{"n_layer": 13, "d_shared_expert": 64, "moe_layers": [0, 1, 2, 3, 4, 5, 6, 7, 8, 9, 10, 11, 12], "normalize_top_k": true, "lr_router": 0.000626, "vocab_size": 12407, "norm_eps": 1e-05, "optimizer": "adamw", "beta1": 0.95, "grad_clip": 1.0, "batch_tokens": 32768, "seq_len": 256}
Below are experts of layer 6 (counted from 0) of a mixture-of-experts language model. Rows are named down (a neuron's output weights, with its number) and show model dimensions 0-255. Each number is 50 + 15 x the weight over its row's rms, rounded and kept within 0 to 99.
Before each expert's rows: a language model's description of what the expert responds to. This comes from a sample of Wikipedia text that the model never trained on.

# expert 40
What it handles: Coordinates and digits. Digits, decimal points and degree signs in geographic coordinates, plus year digits, time-zone codes and spaces in infobox dates.
down1:57 70 64 46 57 30 68 50 47 39 21 28 85 47 48 63 35 55 50 43 58 28 33 53 42 66 42 38 39 49 67 34 37 60 42 63 05 16 49 76 54 34 42 68 53 63 40 61 59 65 43 49 34 32 29 53 43 52 55 53 48 58 47 85 69 64 51 22 40 80 81 58 48 60 47 45 46 53 43 22 50 60 19 91 40 47 40 60 13 51 38 52 58 66 20 60 67 58 30 53 68 64 70 55 58 65 55 63 55 32 52 47 22 57 68 57 63 37 59 57 57 47 54 64 43 45 25 33 59 56 27 59 32 43 47 67 12 21 53 32 79 60 57 60 49 80 62 68 41 68 67 31 38 41 25 41 73 55 51 38 67 53 31 49 28 37 76 61 64 69 53 58 66 54 51 66 53 46 45 45 71 42 58 59 36 65 64 31 43 21 48 60 59 42 24 49 57 56 52 50 38 50 52 63 71 56 57 45 48 56 38 67 09 60 36 49 72 70 43 72 32 55 30 59 56 50 47 49 35 41 36 68 39 21 50 29 60 56 51 63 38 74 51 54 43 28 42 52 37 35 60 62 45 60 28 29
down2:38 41 62 66 50 13 53 60 40 50 59 39 89 45 60 40 43 29 43 42 30 55 42 48 34 40 41 46 63 27 49 50 49 51 45 09 45 54 37 35 42 62 09 33 54 65 35 48 49 88 36 35 40 72 36 50 38 71 48 24 46 50 44 23 53 24 38 57 36 52 45 45 62 55 65 52 36 63 52 54 42 64 32 37 56 27 61 55 23 32 61 55 63 65 43 46 42 45 54 55 34 52 38 59 18 83 39 21 55 40 39 71 45 61 48 50 52 29 53 73 38 49 50 35 58 58 51 31 54 70 41 38 75 60 53 83 44 66 47 55 43 61 41 28 78 31 62 45 49 29 20 51 33 35 41 44 64 49 73 25 53 46 57 39 64 51 69 56 42 49 38 43 27 57 50 57 24 41 59 71 45 29 48 52 47 78 65 52 39 35 36 39 44 53 31 87 46 54 68 23 91 52 73 70 64 28 37 63 73 45 40 67 68 39 39 70 49 62 43 11 32 49 59 53 47 25 37 41 39 52 38 51 56 57 64 46 37 65 85 49 76 47 76 28 70 71 55 47 57 38 67 49 58 40 52 45
down3:58 53 39 65 48 47 40 38 63 68 45 54 50 54 29 41 75 59 31 62 44 43 54 61 35 48 51 37 34 32 39 13 50 53 79 61 53 28 56 49 48 41 59 57 43 52 41 60 37 60 42 65 32 49 34 65 65 37 72 39 52 19 57 52 54 36 41 33 46 45 74 65 77 36 17 37 41 39 38 77 39 52 31 31 66 44 35 83 58 43 56 37 92 67 40 41 48 40 72 49 52 62 66 63 38 36 79 46 39 56 29 38 22 56 58 54 57 54 49 41 45 67 64 53 49 19 78 39 51 40 49 64 49 41 48 80 57 54 52 44 54 69 52 58 52 38 47 50 38 39 42 45 48 51 52 72 43 62 65 14 41 46 46 58 69 27 47 24 45 57 37 55 59 68 28 63 27 26 69 81 92 38 74 65 54 65 72 47 54 72 56 39 23 74 56 71 39 71 40 63 53 25 51 73 50 61 58 45 78 27 80 51 46 46 55 61 50 46 41 80 64 15 62 45 37 34 77 22 54 45 40 48 62 41 54 48 59 32 25 34 16 51 70 53 63 43 25 55 52 41 21 50 57 57 37 37
down4:39 49 62 44 43 50 58 52 45 21 20 53 52 48 29 18 54 34 67 35 60 65 42 52 47 80 54 52 34 37 36 47 65 42 52 48 68 22 72 68 78 49 49 44 37 76 86 69 34 37 40 28 56 35 49 71 57 35 34 76 55 63 71 36 48 60 52 53 58 41 52 48 50 55 25 39 30 50 55 81 53 40 54 51 30 33 40 62 68 77 38 46 49 41 68 72 38 37 65 57 61 51 39 54 75 29 35 43 25 59 84 41 25 34 44 46 47 30 84 46 20 65 63 60 01 63 66 33 46 30 55 39 64 53 78 46 55 62 59 32 54 77 55 19 49 66 48 52 54 66 53 64 63 39 52 43 52 82 53 55 54 62 38 61 50 58 37 47 54 57 26 42 55 33 45 61 29 69 41 61 78 48 25 67 48 62 59 66 84 69 58 35 56 49 51 53 36 45 34 60 86 33 35 42 55 64 41 51 45 42 54 67 53 47 42 46 54 66 58 31 43 25 29 73 61 20 51 14 51 66 51 35 23 70 37 57 58 53 58 56 75 43 56 51 57 47 54 37 62 63 64 36 36 47 69 45
down5:80 58 43 61 27 53 61 73 62 46 44 59 58 39 69 89 47 40 48 26 31 60 46 40 51 69 67 58 59 45 46 33 71 53 43 69 60 51 27 47 59 56 41 29 48 69 39 56 31 49 67 56 51 42 57 47 37 55 85 39 51 66 43 51 34 79 66 68 50 62 45 44 38 71 18 40 62 28 69 31 79 39 34 45 37 86 29 40 42 14 37 39 22 46 46 38 35 60 61 56 35 40 19 37 36 49 49 38 59 36 75 59 44 49 66 39 57 10 82 85 50 71 51 57 56 07 37 60 54 30 52 67 48 63 40 55 59 86 31 34 90 54 56 56 51 59 45 28 47 57 57 67 73 33 54 64 38 28 48 54 49 70 71 62 54 05 62 71 45 37 33 51 40 34 28 39 36 44 37 36 45 44 52 41 23 47 53 37 52 55 61 56 43 44 50 44 38 51 53 77 55 62 40 58 41 41 57 51 57 31 72 52 46 65 56 49 49 28 43 72 58 38 67 44 71 63 55 47 27 58 57 44 72 59 41 50 70 59 40 61 25 53 60 58 72 53 40 43 56 49 64 61 78 52 57 63